{"hidden_size": 128, "n_experts": 256, "experts_per_token": 6, "d_shared_expert": 0, "hidden_act": "reglu", "moe_layers": [1, 2, 3, 4, 5, 6, 7, 8, 9], "norm": "rmsnorm", "optimizer": "soap_variant", "max_seq_len": 2048, "dataset": "wikipedia_en"}
Below are experts of layer 4 (counted from 0) of a mixture-of-experts language model. Rows are named router (the router's row for the expert), gate (a neuron's input weights, with its number), up (a neuron's input weights, with its number), down (a neuron's output weights, with its number) and show model dimensions 0-127. Each number is 200 + 40 x the weight over its row's rms, rounded and kept within 0 to 999.
Before each expert's rows: a language model's description of what the expert responds to; "gets" lists some tokens that make up at least twice as much of what it gets as of all text. This comes from a sample of Wikipedia text that the model never trained on. Tokens count by the router's weight.

# expert 1
Description: Opening parentheses after names or places in tables and lists, such as (JPN), (q), (2011), plus pipe-newline row ends.
gets: " (", " |\n", "\n", " \"", ")\n", "("
router,253,226,187,191,145,253,266,251,226,189,219,231,149,230,285,242,239,170,253,211,187,215,168,167,184,217,196,232,194,267,268,177,172,301,173,233,206,181,226,207,233,221,167,233,276,221,175,236,235,210,212,260,208,184,175,205,252,238,265,268,194,141,179,145,159,203,173,187,166,88,236,239,237,193,185,179,148,230,157,208,226,235,158,202,171,164,238,159,214,190,235,181,156,200,279,181,159,225,231,168,248,183,166,172,244,106,180,187,204,168,238,273,221,158,179,139,209,165,228,205,245,169,190,275,281,221,148,160
gate0,205,277,221,175,214,150,164,202,236,179,226,203,198,260,226,176,270,173,213,215,205,304,143,216,222,238,153,168,184,126,226,210,228,233,173,187,193,187,229,262,197,142,222,128,221,86,219,175,238,196,154,243,117,136,153,156,182,168,250,189,124,217,220,205,190,167,199,200,231,201,165,192,168,215,226,141,152,204,249,165,299,170,215,274,131,194,199,168,181,169,221,207,143,128,156,213,241,221,182,159,153,212,161,187,239,227,218,239,190,176,234,185,239,130,220,219,215,248,254,219,188,255,147,135,205,163,135,204
up0,214,302,216,167,192,217,198,192,233,197,201,183,198,257,194,139,208,122,206,217,177,312,164,275,211,274,242,175,171,136,231,227,250,187,170,157,173,154,191,230,216,189,230,146,208,61,182,218,202,231,176,203,183,194,175,167,148,203,245,234,112,205,186,222,163,173,224,142,200,265,202,214,230,201,235,106,168,211,244,183,243,233,252,250,145,182,219,128,169,162,238,207,204,189,170,197,230,214,181,180,172,188,178,181,246,171,187,246,137,161,218,190,204,178,133,202,260,185,244,202,197,200,195,145,264,198,205,90
down0,187,249,218,196,286,194,281,207,200,211,290,241,231,235,157,167,222,138,195,169,145,248,180,206,297,225,196,208,192,117,181,220,163,207,273,208,208,305,180,185,265,185,207,211,202,178,245,182,83,152,223,173,202,167,211,160,143,220,211,201,258,245,153,238,226,190,195,109,186,221,212,158,224,210,169,242,231,142,227,199,186,174,279,231,154,162,249,184,243,192,193,268,266,204,203,199,162,198,163,104,248,237,220,226,196,232,251,156,240,271,199,256,226,191,183,197,230,203,202,185,183,183,165,172,184,227,247,201
gate1,147,235,177,187,144,149,102,167,250,171,255,190,232,138,216,245,220,192,184,169,194,260,211,230,237,179,226,209,287,172,178,167,182,251,216,217,211,172,233,225,176,166,166,181,196,106,177,261,285,201,202,242,199,217,120,215,219,193,280,188,169,265,201,230,186,200,201,219,284,237,158,232,164,207,171,139,192,140,208,134,208,241,207,188,130,239,213,154,228,241,190,221,229,203,226,280,204,195,150,183,203,223,168,162,213,198,251,269,177,257,199,171,118,173,204,216,230,239,174,297,221,190,196,144,279,204,199,268
up1,161,152,227,239,190,172,137,200,305,154,260,125,281,177,213,236,209,206,212,191,204,245,173,200,219,219,188,224,246,177,131,172,138,239,174,179,169,195,229,190,181,168,159,244,217,142,189,224,225,157,263,210,176,242,121,237,201,201,247,190,232,240,239,203,207,196,168,215,192,224,186,205,141,146,198,89,224,142,178,141,213,184,207,236,191,293,182,231,221,186,184,227,207,223,207,280,162,156,171,166,181,194,204,154,258,178,256,256,196,234,234,166,204,110,195,228,178,236,138,273,226,229,173,127,247,190,182,295
down1,210,277,180,211,217,251,216,240,279,110,214,132,272,207,180,263,220,150,210,171,182,190,155,219,241,191,175,260,253,194,169,202,195,212,279,129,148,200,124,193,253,167,238,165,169,208,230,185,222,168,195,186,148,237,166,213,166,162,233,234,184,217,159,155,207,143,180,217,244,128,260,149,176,106,214,185,249,163,173,151,267,264,179,254,167,195,184,186,216,153,191,192,160,186,224,154,166,247,281,167,260,227,211,199,215,126,227,188,227,127,178,212,200,183,235,215,150,255,208,171,210,220,192,259,238,184,191,277
gate2,236,188,173,217,253,199,254,262,197,233,287,222,178,197,271,173,220,198,212,182,259,131,260,257,299,150,171,178,206,183,206,137,202,217,226,149,208,217,205,217,128,253,302,235,201,228,209,204,270,188,218,245,197,216,192,164,203,180,239,221,204,192,236,180,209,174,257,182,286,167,187,186,175,139,249,176,239,252,235,158,245,283,144,215,214,238,146,207,188,258,217,187,123,221,204,178,134,150,198,189,180,190,275,207,151,220,259,140,202,229,216,224,190,246,169,197,178,146,164,202,209,274,172,238,179,262,138,239
up2,187,188,202,190,173,203,167,149,206,182,122,175,215,195,180,219,188,145,143,187,196,310,147,112,145,245,275,186,238,201,187,260,185,173,199,263,212,239,216,188,237,166,101,202,219,207,215,216,132,240,210,141,221,224,196,228,188,229,151,202,188,150,173,210,175,237,179,203,105,185,240,215,202,280,171,181,147,168,171,185,154,162,228,220,225,155,219,220,230,126,234,203,273,191,169,202,296,286,218,219,158,202,164,165,282,140,202,232,227,172,213,164,188,155,242,170,249,285,211,222,232,186,234,186,181,182,241,139
down2,216,296,278,188,189,162,207,210,196,272,214,230,156,183,218,190,267,223,236,181,184,202,222,248,215,139,144,237,129,232,241,227,247,176,260,219,227,196,162,190,164,147,190,222,219,217,153,220,202,193,267,193,187,149,260,201,195,122,170,207,228,209,155,225,237,243,207,203,178,175,252,205,133,293,212,197,242,198,255,135,240,193,234,229,194,166,163,179,115,214,236,222,84,249,214,254,178,108,146,184,163,227,276,192,141,249,241,174,227,270,141,213,173,217,146,188,188,193,185,197,207,194,224,152,225,220,150,215
gate3,172,183,253,179,265,198,185,186,165,244,213,222,207,146,200,209,164,205,143,198,219,161,186,196,195,258,179,200,222,211,177,167,191,264,252,155,272,230,163,203,161,191,263,270,212,155,165,203,253,182,256,137,202,226,180,145,201,173,200,283,210,197,208,157,236,176,190,235,164,120,218,230,215,219,250,281,248,121,125,178,237,235,199,246,234,244,101,242,187,172,210,214,202,178,257,165,240,205,272,167,193,180,327,162,243,187,208,129,241,187,154,161,199,270,145,223,213,211,147,184,233,214,193,228,239,271,210,231
up3,215,159,225,186,288,218,220,165,176,250,232,208,203,156,184,199,194,171,189,159,211,173,164,147,186,258,205,195,175,256,150,180,179,246,208,194,234,243,154,204,214,240,277,267,228,202,142,225,200,169,238,139,189,249,179,121,206,206,148,273,259,152,195,142,234,221,176,238,151,189,232,225,162,201,232,286,179,96,142,174,213,252,192,177,237,256,129,211,192,200,169,246,213,165,270,170,259,190,230,208,221,190,316,153,231,211,256,130,240,178,177,222,245,230,165,184,268,164,134,246,200,192,218,251,225,214,208,227
down3,192,169,142,192,160,158,125,195,251,226,192,232,204,152,203,128,212,203,264,206,215,272,229,143,281,170,203,199,168,180,245,142,201,214,191,195,202,243,185,254,144,140,116,167,183,193,264,179,191,127,215,144,231,159,258,199,167,287,167,289,232,252,212,158,224,199,279,223,189,224,156,217,173,151,204,227,187,230,151,197,177,265,218,175,202,206,160,174,214,246,156,225,238,136,151,146,181,200,197,207,162,197,222,127,202,244,197,149,169,181,221,163,139,230,153,167,219,149,119,164,149,254,254,216,214,239,246,203
gate4,211,198,210,225,190,244,230,233,199,262,225,111,210,225,229,242,236,199,180,266,254,211,178,221,170,171,209,296,311,186,216,256,171,202,231,132,140,169,207,193,166,231,143,193,178,240,183,220,132,140,125,177,165,226,218,192,262,203,217,273,216,185,229,164,212,224,135,256,135,152,245,217,227,188,233,212,281,203,217,199,178,236,280,177,183,270,139,242,203,188,149,225,207,266,225,179,195,165,240,173,161,233,254,179,191,243,182,271,242,145,213,192,193,175,263,208,216,274,159,174,208,262,204,220,141,160,173,216
up4,180,177,187,197,195,186,178,162,168,135,165,277,185,173,186,138,159,192,215,223,168,243,216,143,264,232,191,124,96,181,170,146,228,235,189,224,256,238,182,204,221,163,226,210,184,181,250,164,278,242,264,195,213,140,153,208,182,148,206,195,161,250,171,261,223,182,238,189,266,228,143,173,180,217,195,145,137,169,221,186,221,151,137,244,195,190,250,146,135,226,262,196,143,158,239,213,203,223,194,190,235,153,127,227,203,135,186,162,196,244,203,248,242,244,159,189,171,101,205,183,221,193,211,160,279,261,258,154
down4,244,125,194,231,139,224,192,269,187,200,262,191,206,206,184,209,156,154,125,192,218,167,224,218,196,117,152,196,235,142,266,229,152,226,160,212,196,189,225,222,177,260,224,223,188,189,127,207,158,243,262,242,148,212,198,194,104,248,245,268,122,247,249,295,139,227,172,203,242,209,162,240,190,188,217,209,314,213,247,202,194,242,137,149,218,154,167,147,171,146,190,281,187,197,195,206,159,256,212,244,236,193,153,209,171,165,218,188,179,207,172,172,240,248,229,221,181,186,152,217,180,174,263,174,225,167,243,172
gate5,244,250,250,200,154,238,249,233,211,125,161,185,184,242,202,195,219,280,237,195,187,207,215,131,164,212,153,169,227,273,261,207,195,198,176,287,230,162,234,168,235,234,154,227,260,248,224,211,219,198,180,257,222,145,238,262,225,212,195,183,251,106,206,160,171,265,122,195,176,164,205,251,229,173,172,225,149,201,155,239,220,198,151,197,187,144,255,205,211,129,229,188,230,216,267,169,198,305,244,240,184,173,235,224,203,173,163,94,167,209,159,210,211,181,140,157,194,262,196,193,235,174,173,242,222,178,120,199
up5,172,202,105,191,227,218,107,162,142,212,252,279,242,136,257,243,177,107,196,216,222,205,185,206,232,181,263,228,134,139,189,221,186,208,244,173,182,205,181,224,239,169,274,192,141,153,212,228,152,249,207,175,244,189,183,101,186,236,211,201,152,282,170,209,209,200,228,187,224,243,188,193,197,217,157,181,217,188,244,169,178,214,216,212,182,243,169,201,212,252,205,213,109,174,119,230,197,131,85,204,196,231,160,190,180,239,193,273,238,178,215,198,152,222,263,198,262,151,198,213,137,165,210,184,207,222,237,144
down5,228,200,197,237,209,204,237,202,200,278,193,227,285,236,220,191,173,202,174,159,141,184,261,182,303,194,207,162,169,193,246,230,177,135,162,253,238,198,199,228,175,242,170,169,159,149,103,248,148,173,202,183,148,208,241,162,147,195,167,103,166,145,203,180,159,136,186,230,150,187,180,221,253,170,186,177,226,224,206,168,202,238,202,196,155,187,200,180,168,232,292,189,179,195,248,174,190,175,203,221,310,198,169,153,175,192,176,130,156,283,210,194,235,167,224,160,157,182,248,165,232,279,266,227,185,114,200,243
gate6,180,147,154,206,226,257,277,154,175,176,170,264,166,138,265,200,147,146,210,170,188,273,220,151,208,251,232,109,182,223,207,124,192,193,176,220,280,228,169,232,246,121,179,193,214,210,174,194,258,194,320,235,250,165,244,256,217,178,166,214,237,202,215,204,244,208,238,202,143,87,191,180,212,215,191,228,219,155,181,110,229,234,184,230,170,215,141,146,172,240,252,241,178,184,163,162,173,231,197,146,238,169,155,194,272,203,183,178,223,245,200,248,224,227,182,184,143,200,186,221,263,169,207,185,226,192,164,170
up6,187,214,275,179,189,126,138,232,302,254,209,97,252,230,127,194,236,233,189,221,203,167,192,265,176,128,212,270,229,177,196,291,228,210,190,193,161,213,229,204,148,281,203,215,198,190,253,195,194,210,102,158,178,268,172,174,209,214,238,204,183,196,136,196,155,206,174,213,238,264,204,226,185,225,241,119,169,219,222,254,188,154,203,222,227,166,217,264,218,146,164,206,243,252,211,243,262,165,172,208,146,245,225,209,160,237,261,234,199,202,251,162,190,185,234,243,238,206,182,167,148,259,183,197,147,215,256,226
down6,197,174,167,221,171,234,214,195,206,157,227,210,257,218,194,243,133,165,207,152,228,211,149,210,214,175,188,182,243,236,194,266,244,178,215,206,209,173,241,228,268,169,206,173,169,229,255,229,168,292,296,238,251,209,171,202,223,226,178,192,249,236,152,187,221,143,198,145,155,198,121,237,189,216,228,229,189,264,147,114,213,239,220,276,202,177,122,193,266,210,190,169,257,171,122,123,265,174,134,227,226,189,200,176,286,215,205,159,244,186,241,268,247,164,196,229,192,147,142,248,161,190,239,203,166,188,225,121
gate7,181,217,283,217,226,230,196,193,98,250,215,188,159,186,205,281,233,206,202,222,166,201,152,174,185,224,169,226,197,181,164,192,193,184,293,248,236,178,198,217,220,152,197,236,199,172,174,81,240,215,218,195,224,110,176,223,257,213,132,180,118,245,201,223,228,194,124,209,221,181,127,252,210,159,208,254,257,250,134,160,228,178,223,192,198,171,173,190,233,228,196,243,202,244,203,203,251,290,325,191,220,191,160,193,190,200,231,167,168,104,176,229,145,220,185,200,141,212,192,224,168,195,242,209,190,202,228,127
up7,192,198,266,233,188,211,190,179,109,234,221,195,173,211,205,258,239,173,218,232,124,239,181,175,199,258,130,210,211,217,195,189,200,173,258,242,259,151,177,220,232,139,161,195,260,186,184,157,247,220,209,208,196,132,159,166,270,223,154,162,114,209,179,219,228,218,160,183,197,181,147,219,211,153,150,219,266,240,153,198,245,202,192,198,204,217,203,174,220,167,199,288,226,249,225,158,263,298,338,207,198,221,152,183,199,213,225,161,193,168,239,214,204,243,214,165,107,233,203,207,248,240,189,223,215,189,252,89
down7,209,257,207,219,189,207,226,230,251,267,238,127,229,235,143,156,206,199,189,155,169,127,250,253,165,148,178,241,260,223,276,221,206,113,166,199,183,238,111,162,171,237,180,176,204,253,196,136,231,227,211,211,200,189,196,156,200,205,237,188,152,232,215,220,224,289,244,258,233,142,185,141,277,166,185,206,177,208,160,249,236,191,206,166,181,190,182,173,218,227,169,187,207,215,224,170,213,258,133,144,241,110,172,163,176,212,215,119,215,244,202,206,195,179,165,179,234,208,316,148,215,158,211,249,134,138,193,160
gate8,214,203,271,181,205,205,162,197,76,236,134,227,182,214,111,200,138,139,186,232,239,243,219,147,107,212,158,150,195,177,178,144,225,160,229,212,223,201,157,209,258,243,150,176,181,188,186,157,191,148,216,250,118,167,215,280,138,154,158,153,243,225,183,174,256,210,281,203,171,198,182,234,176,166,235,210,191,214,227,198,222,208,213,222,179,197,192,117,173,171,264,155,139,183,175,190,142,157,193,245,238,214,103,156,305,183,169,192,160,222,185,173,201,218,191,171,139,194,210,232,194,200,186,208,142,219,158,223
up8,237,240,287,199,185,207,191,220,114,225,159,235,176,253,147,176,149,163,213,219,210,222,208,154,93,276,110,165,172,205,214,173,186,174,225,283,201,226,219,217,249,258,185,174,244,192,210,209,169,162,204,265,143,161,157,267,188,142,160,165,226,190,165,179,240,199,240,189,212,193,151,224,167,195,198,225,188,222,204,249,224,190,180,177,158,183,213,148,150,197,234,144,144,193,187,176,142,180,214,246,231,213,120,172,289,148,144,116,139,236,205,186,219,214,207,126,155,216,250,263,217,197,209,248,113,197,202,234
down8,243,221,191,224,264,261,243,225,292,234,168,200,175,243,228,238,201,203,184,207,240,218,228,204,209,245,166,200,207,202,144,212,201,101,192,234,179,223,218,187,143,120,253,200,261,213,187,237,182,181,159,219,250,266,230,175,252,178,197,104,159,155,195,226,125,183,169,181,96,201,244,197,228,224,159,203,230,237,170,166,248,274,177,197,209,146,198,226,208,178,190,253,245,155,240,181,105,262,182,171,171,283,222,110,183,167,201,182,188,260,179,269,168,213,184,129,193,228,154,241,199,238,213,231,174,148,168,183
gate9,165,230,191,198,182,208,165,189,171,251,232,255,146,232,124,98,228,189,171,152,273,126,224,150,192,166,148,229,183,209,142,195,191,222,170,200,116,176,203,246,230,179,217,236,242,273,239,186,204,162,203,163,157,266,208,267,204,207,187,184,245,167,229,156,223,225,145,258,208,184,254,182,84,138,208,134,173,188,129,231,247,171,222,225,227,171,227,173,158,249,113,204,190,143,201,213,200,196,165,167,241,188,229,171,163,156,211,209,236,137,161,238,228,152,197,225,238,192,170,223,211,228,176,154,262,180,280,257
up9,225,184,221,192,230,183,205,205,202,176,191,180,220,199,248,271,152,228,227,240,184,240,198,247,201,226,257,153,226,187,234,179,196,171,232,218,262,171,202,160,179,172,187,155,162,128,199,235,169,223,250,251,234,156,193,109,196,185,210,223,142,238,166,261,203,158,279,169,195,211,164,194,273,257,243,243,289,188,255,143,113,296,214,200,211,273,146,194,225,214,282,209,198,248,181,181,213,181,214,253,142,201,123,264,271,215,170,204,185,206,183,163,147,241,274,188,148,191,188,159,196,164,206,268,157,237,132,214
down9,159,234,237,166,204,193,190,176,189,194,262,229,242,199,240,174,193,312,196,200,196,214,131,201,221,223,192,249,216,170,255,167,263,176,224,182,213,167,192,251,251,157,156,113,207,169,295,256,193,254,199,203,176,162,210,209,174,217,234,224,146,235,186,200,191,213,266,236,273,200,142,168,65,215,213,212,208,165,239,183,152,208,208,187,174,227,267,168,261,276,173,213,163,144,103,161,152,187,210,271,190,159,176,255,189,187,157,228,178,214,189,136,191,171,241,218,171,246,179,176,264,232,227,196,220,256,267,198
gate10,234,165,233,202,185,161,272,241,256,251,179,146,165,204,216,231,139,175,226,244,196,176,204,199,191,180,233,296,299,275,195,208,179,202,273,186,230,187,219,229,199,226,202,215,236,258,214,215,157,220,121,193,205,247,173,95,170,230,262,224,215,132,200,196,160,184,294,202,151,238,324,234,212,205,231,219,214,241,259,249,141,214,186,246,184,214,166,237,190,160,256,188,288,263,233,179,229,161,252,241,213,219,198,195,177,169,258,235,212,214,250,193,158,225,226,186,264,197,197,161,245,247,198,238,217,182,188,229
up10,247,157,194,204,169,224,277,229,249,225,215,225,146,220,259,233,181,183,215,207,200,152,230,186,261,207,247,242,264,299,202,153,181,190,239,160,239,177,236,206,201,262,259,274,252,271,211,176,193,240,132,214,256,234,163,81,220,202,244,248,223,135,184,218,139,188,230,145,170,247,283,206,201,172,216,159,203,241,266,214,134,236,157,259,177,226,169,178,155,167,270,187,226,258,209,181,255,186,236,201,224,185,229,221,172,157,206,227,186,221,251,240,223,214,193,176,309,155,196,167,184,212,192,241,221,214,202,229
down10,212,265,169,186,236,241,183,191,193,166,188,177,186,211,272,255,216,233,188,178,249,171,219,197,233,182,179,197,175,189,138,261,207,276,205,161,197,149,302,244,157,211,261,273,136,196,188,170,220,188,211,277,213,239,177,214,197,220,274,219,161,181,163,251,199,318,138,177,226,169,175,207,182,245,222,235,213,231,201,144,186,187,219,144,272,234,168,204,239,236,226,147,146,217,235,148,217,181,83,232,224,248,207,237,137,222,152,244,208,188,178,209,209,227,242,110,181,300,188,207,241,157,210,191,167,176,221,187
gate11,219,296,143,205,196,230,245,226,159,242,201,253,190,199,198,195,168,178,180,184,182,234,227,200,213,197,243,206,217,275,157,126,149,271,160,111,301,226,217,192,111,211,163,245,159,155,160,167,226,268,216,182,224,175,235,234,154,142,172,192,192,249,186,214,146,222,250,234,263,175,252,205,185,286,153,256,263,165,188,154,174,223,233,218,162,151,229,174,246,251,243,180,231,237,267,222,229,159,208,168,231,148,189,187,219,232,200,170,204,203,206,222,240,246,200,198,168,251,163,171,170,206,202,225,271,245,308,218
up11,198,249,167,185,191,201,251,215,210,195,204,227,160,241,223,245,176,134,192,200,166,212,158,215,203,190,251,216,175,242,105,159,196,235,63,154,226,200,228,213,148,170,155,253,217,204,213,174,217,272,240,194,248,228,306,264,163,195,196,166,182,253,191,168,151,182,199,263,288,216,277,223,176,259,187,207,231,153,216,183,212,142,263,196,161,184,222,179,199,265,257,218,225,168,281,200,220,168,251,125,197,125,180,178,192,216,178,180,245,151,165,209,222,137,206,205,216,263,145,173,157,162,230,192,263,246,205,196
down11,167,228,218,142,197,183,146,230,220,190,176,220,222,133,219,157,257,227,210,154,190,172,214,232,214,201,187,171,114,182,135,179,247,205,245,158,147,132,136,222,183,196,209,112,158,156,210,135,279,245,152,206,285,183,159,233,203,209,165,130,219,263,144,226,155,204,193,273,192,132,226,201,188,221,165,150,295,180,221,164,139,270,183,158,172,141,174,170,196,195,198,172,147,210,179,157,143,219,226,247,195,148,197,206,181,144,225,146,236,221,160,262,189,211,188,173,171,188,174,156,149,150,165,232,219,134,143,173
gate12,161,181,217,224,201,154,232,148,142,178,245,218,222,172,220,217,215,140,194,208,232,125,145,156,193,205,242,230,144,196,160,156,247,217,238,179,203,150,196,166,199,122,249,274,171,191,215,240,227,195,259,187,176,137,205,188,227,187,146,237,100,254,179,261,221,188,137,207,166,226,189,176,222,193,176,215,221,142,142,107,253,151,191,176,212,212,127,118,201,191,259,269,115,203,163,231,202,204,230,191,100,220,162,222,181,188,206,298,225,199,196,124,243,192,256,200,240,214,219,190,220,226,210,192,162,176,211,123
up12,197,158,221,227,189,188,209,215,198,179,250,219,207,180,211,188,234,142,202,268,169,172,124,151,170,230,191,210,185,248,154,165,234,211,212,187,173,193,221,174,188,135,211,279,180,227,173,258,263,187,256,198,211,188,158,197,229,231,185,250,124,265,203,221,223,193,161,227,176,228,218,189,187,188,172,219,217,170,157,97,245,124,163,158,211,202,179,85,233,200,284,249,183,196,148,213,200,194,282,209,94,186,160,210,181,168,195,286,234,232,211,108,216,179,283,178,201,213,216,204,228,223,182,238,212,124,213,96
down12,110,223,244,175,245,114,260,230,210,121,109,176,178,156,246,188,208,226,223,240,139,268,217,318,220,189,196,148,207,174,223,192,266,244,243,205,206,187,210,210,196,165,130,209,206,239,202,187,204,283,217,285,189,263,223,245,213,228,235,196,189,169,242,209,206,247,198,184,151,216,190,122,156,238,229,193,201,205,163,201,181,286,227,252,176,221,134,171,233,202,224,212,170,209,197,222,190,241,219,133,229,238,211,186,190,179,165,232,192,278,207,135,216,289,139,218,213,123,259,189,189,198,199,160,209,160,200,238
gate13,194,199,127,152,147,223,285,195,266,169,292,232,238,242,251,169,270,175,195,263,198,154,215,225,167,242,175,157,160,176,276,168,186,270,148,233,222,124,257,195,190,218,242,129,213,155,203,275,259,223,142,195,201,135,196,185,201,178,184,195,207,250,185,241,280,216,161,177,228,190,239,244,210,270,231,118,195,189,247,222,176,191,176,175,164,208,248,211,224,263,163,196,208,147,170,221,203,148,147,190,137,193,133,231,222,167,195,242,202,198,220,193,243,207,176,205,100,215,249,158,225,223,212,162,245,235,236,205
up13,243,218,85,213,123,234,258,231,255,193,318,231,196,223,238,224,264,188,204,204,182,187,198,193,172,256,191,223,160,239,261,242,194,270,145,246,201,186,259,182,217,220,177,124,212,151,201,314,242,258,180,216,247,198,195,138,203,199,199,168,231,193,137,211,260,230,187,171,187,159,247,244,205,240,201,195,147,217,180,247,178,191,157,160,148,229,270,208,264,199,193,180,203,197,191,199,217,148,163,236,203,173,180,199,206,177,188,233,195,184,229,238,247,134,184,173,89,185,303,178,236,160,190,211,238,206,196,155
down13,251,199,233,195,158,171,208,161,127,190,210,233,161,233,214,298,143,150,200,218,124,192,145,247,211,207,240,209,225,258,209,132,170,126,156,205,189,182,136,184,248,189,207,171,166,232,228,283,222,196,203,107,217,145,194,172,200,93,212,152,190,206,216,208,200,168,189,193,128,180,141,163,183,219,144,226,207,139,206,155,182,227,180,255,143,175,162,220,251,164,271,243,133,199,219,218,196,141,227,247,208,126,216,198,227,164,235,160,244,224,228,184,214,163,219,253,204,176,175,158,176,234,199,192,183,206,106,294
gate14,206,193,144,196,218,210,270,252,196,189,213,159,133,220,241,281,193,134,209,213,267,165,227,182,190,217,253,226,177,269,229,226,198,193,250,214,225,198,221,233,220,203,239,225,221,256,190,121,209,185,256,191,145,207,196,190,151,217,204,190,252,174,182,218,234,224,258,150,130,233,185,252,265,186,207,94,220,227,221,165,157,182,153,312,209,215,156,200,204,187,257,206,198,193,114,191,289,244,197,130,143,181,270,207,265,250,231,186,180,214,228,183,175,169,195,237,110,161,199,191,226,222,223,220,99,193,172,235
up14,176,217,290,170,198,181,127,160,207,204,172,219,300,196,113,115,202,238,176,210,140,182,215,248,170,200,151,150,203,173,151,160,172,217,188,175,209,176,115,183,161,178,181,169,152,166,206,257,242,224,172,191,216,211,187,220,193,177,183,240,152,240,198,161,177,195,202,254,283,231,161,152,145,238,230,286,200,135,167,236,243,251,220,67,230,196,235,205,173,223,135,198,233,190,268,213,138,195,179,256,230,228,141,161,153,183,172,203,208,158,188,201,227,258,216,179,251,242,217,201,197,170,184,189,278,225,251,184
down14,179,155,227,161,154,196,259,166,231,199,206,152,251,159,241,188,179,103,233,192,250,236,268,214,231,215,227,145,198,224,140,254,249,152,142,159,205,226,152,231,194,192,210,146,138,215,209,257,209,263,179,128,202,189,222,193,191,248,167,223,166,223,239,132,177,219,211,136,188,226,218,180,257,75,212,245,189,157,144,191,233,221,157,113,152,180,219,151,195,154,233,151,260,153,232,187,196,241,200,248,171,252,166,250,172,121,167,161,176,190,258,210,208,214,254,193,147,219,186,151,151,232,197,149,197,186,171,248
gate15,211,212,184,226,157,173,132,262,169,211,273,303,157,132,216,232,136,186,239,174,231,190,178,218,208,183,196,65,179,186,211,266,197,252,197,174,237,174,205,146,226,207,172,162,240,237,143,143,211,272,213,203,185,247,235,127,176,239,270,187,142,237,204,175,143,154,177,151,189,167,191,187,173,138,238,137,285,224,177,225,224,222,188,240,207,183,228,171,234,204,233,225,217,151,223,160,265,225,150,221,201,165,212,191,258,219,213,226,185,98,233,204,161,121,169,181,182,236,158,129,216,193,165,221,209,198,204,160
up15,213,190,163,227,136,171,120,259,208,184,254,286,176,154,228,206,192,182,228,157,192,198,190,203,219,192,191,104,181,180,225,271,196,275,190,166,250,183,209,147,220,207,137,179,235,242,160,142,211,272,175,228,186,248,214,131,196,215,283,205,173,231,191,169,155,142,140,163,166,152,192,170,144,131,244,119,257,246,175,228,210,228,160,218,224,210,218,189,274,245,199,254,193,115,236,167,268,247,193,212,195,192,216,176,252,185,200,218,175,104,222,175,190,115,186,163,182,242,163,160,175,203,174,250,226,216,222,162
down15,225,259,205,145,246,185,140,249,234,222,271,217,169,241,240,197,131,180,240,206,118,189,208,187,120,140,150,162,225,179,225,241,146,203,208,274,190,201,203,149,281,182,144,225,213,142,147,261,201,292,274,196,205,157,175,162,148,244,230,219,186,196,181,230,218,223,216,191,215,223,194,163,223,195,201,167,210,234,147,160,256,229,180,202,173,151,140,228,128,220,138,202,180,228,115,177,212,143,201,188,195,150,154,197,164,267,199,196,180,232,235,183,232,162,145,275,200,132,241,158,128,163,230,261,170,228,197,195
gate16,113,268,182,146,243,160,197,147,194,243,213,204,229,128,200,150,232,258,191,221,255,169,229,201,182,175,218,166,232,171,173,159,213,97,247,198,176,165,152,141,227,183,272,157,136,179,219,167,239,132,168,138,221,236,216,211,215,178,173,157,195,194,174,240,185,136,232,218,197,177,209,156,156,188,211,222,230,189,275,219,128,173,210,287,240,218,186,188,186,216,97,181,212,229,158,245,240,217,144,240,181,303,245,214,161,220,265,234,153,174,215,138,206,216,203,234,219,249,188,147,220,217,183,131,156,197,220,256
up16,208,212,165,208,187,233,188,183,194,184,242,199,208,228,277,226,216,140,201,166,231,137,232,250,199,124,212,244,271,192,213,199,235,257,215,148,223,198,232,186,127,158,181,240,207,218,227,255,120,247,191,226,185,109,190,206,193,240,183,203,122,236,222,120,120,254,158,191,114,179,240,171,241,248,259,231,212,227,274,276,144,202,257,221,159,171,197,233,208,227,152,222,201,102,223,229,169,230,253,128,213,205,155,180,175,185,182,279,209,163,182,262,215,192,195,188,178,217,218,166,226,186,280,187,216,173,252,246
down16,231,198,226,247,186,210,131,178,172,191,165,264,241,224,185,198,165,191,225,267,147,230,248,165,213,157,271,226,157,162,303,292,243,186,123,204,199,227,162,241,196,176,269,159,281,223,225,209,246,225,215,196,204,220,178,128,244,198,200,203,196,234,165,191,194,210,181,215,138,243,208,246,181,192,210,197,266,258,155,179,182,154,176,207,182,236,150,188,229,254,186,254,183,182,226,211,259,150,252,241,208,165,286,213,236,195,248,98,165,177,237,185,158,257,249,181,233,170,248,116,251,204,202,199,207,229,294,205
gate17,223,217,207,196,190,224,206,186,241,252,185,190,210,164,212,107,135,231,179,172,195,168,232,250,191,141,228,204,229,225,233,241,243,148,242,208,125,220,208,218,154,242,199,188,245,165,191,157,144,222,235,174,216,213,230,219,254,170,116,180,231,192,195,218,165,184,238,251,187,143,233,155,218,174,245,290,181,171,326,242,199,318,240,177,234,157,185,232,169,196,125,174,269,164,169,145,171,187,204,141,197,153,218,207,196,217,253,160,191,161,192,211,153,210,166,212,217,255,181,270,135,212,180,109,249,213,152,254
up17,165,222,184,219,219,160,192,215,184,154,222,198,219,264,186,282,219,185,199,236,188,238,171,157,240,255,144,215,174,180,197,156,146,215,179,178,244,156,194,173,264,160,194,191,154,208,204,222,282,235,179,203,200,185,172,203,149,227,263,209,142,204,156,182,232,228,186,192,245,287,191,224,178,225,144,94,227,229,93,163,216,110,184,189,198,247,211,142,208,172,274,224,96,239,208,275,247,249,190,257,180,234,167,208,205,200,129,238,240,245,235,193,256,155,184,188,175,174,200,133,262,206,205,254,175,200,246,130
down17,204,222,220,190,178,207,216,208,238,191,221,163,148,165,145,236,240,236,166,232,218,158,200,158,213,213,281,208,197,230,190,139,174,239,192,239,169,205,204,245,172,201,183,196,277,251,184,217,175,222,210,220,212,156,255,277,212,187,283,211,130,259,155,234,231,243,227,211,250,171,242,258,251,268,220,179,203,194,214,164,226,160,228,246,242,212,195,119,112,259,215,143,119,177,211,217,198,179,197,171,215,240,140,233,225,141,229,219,233,206,76,186,172,202,178,245,191,172,152,236,134,220,147,122,191,149,271,125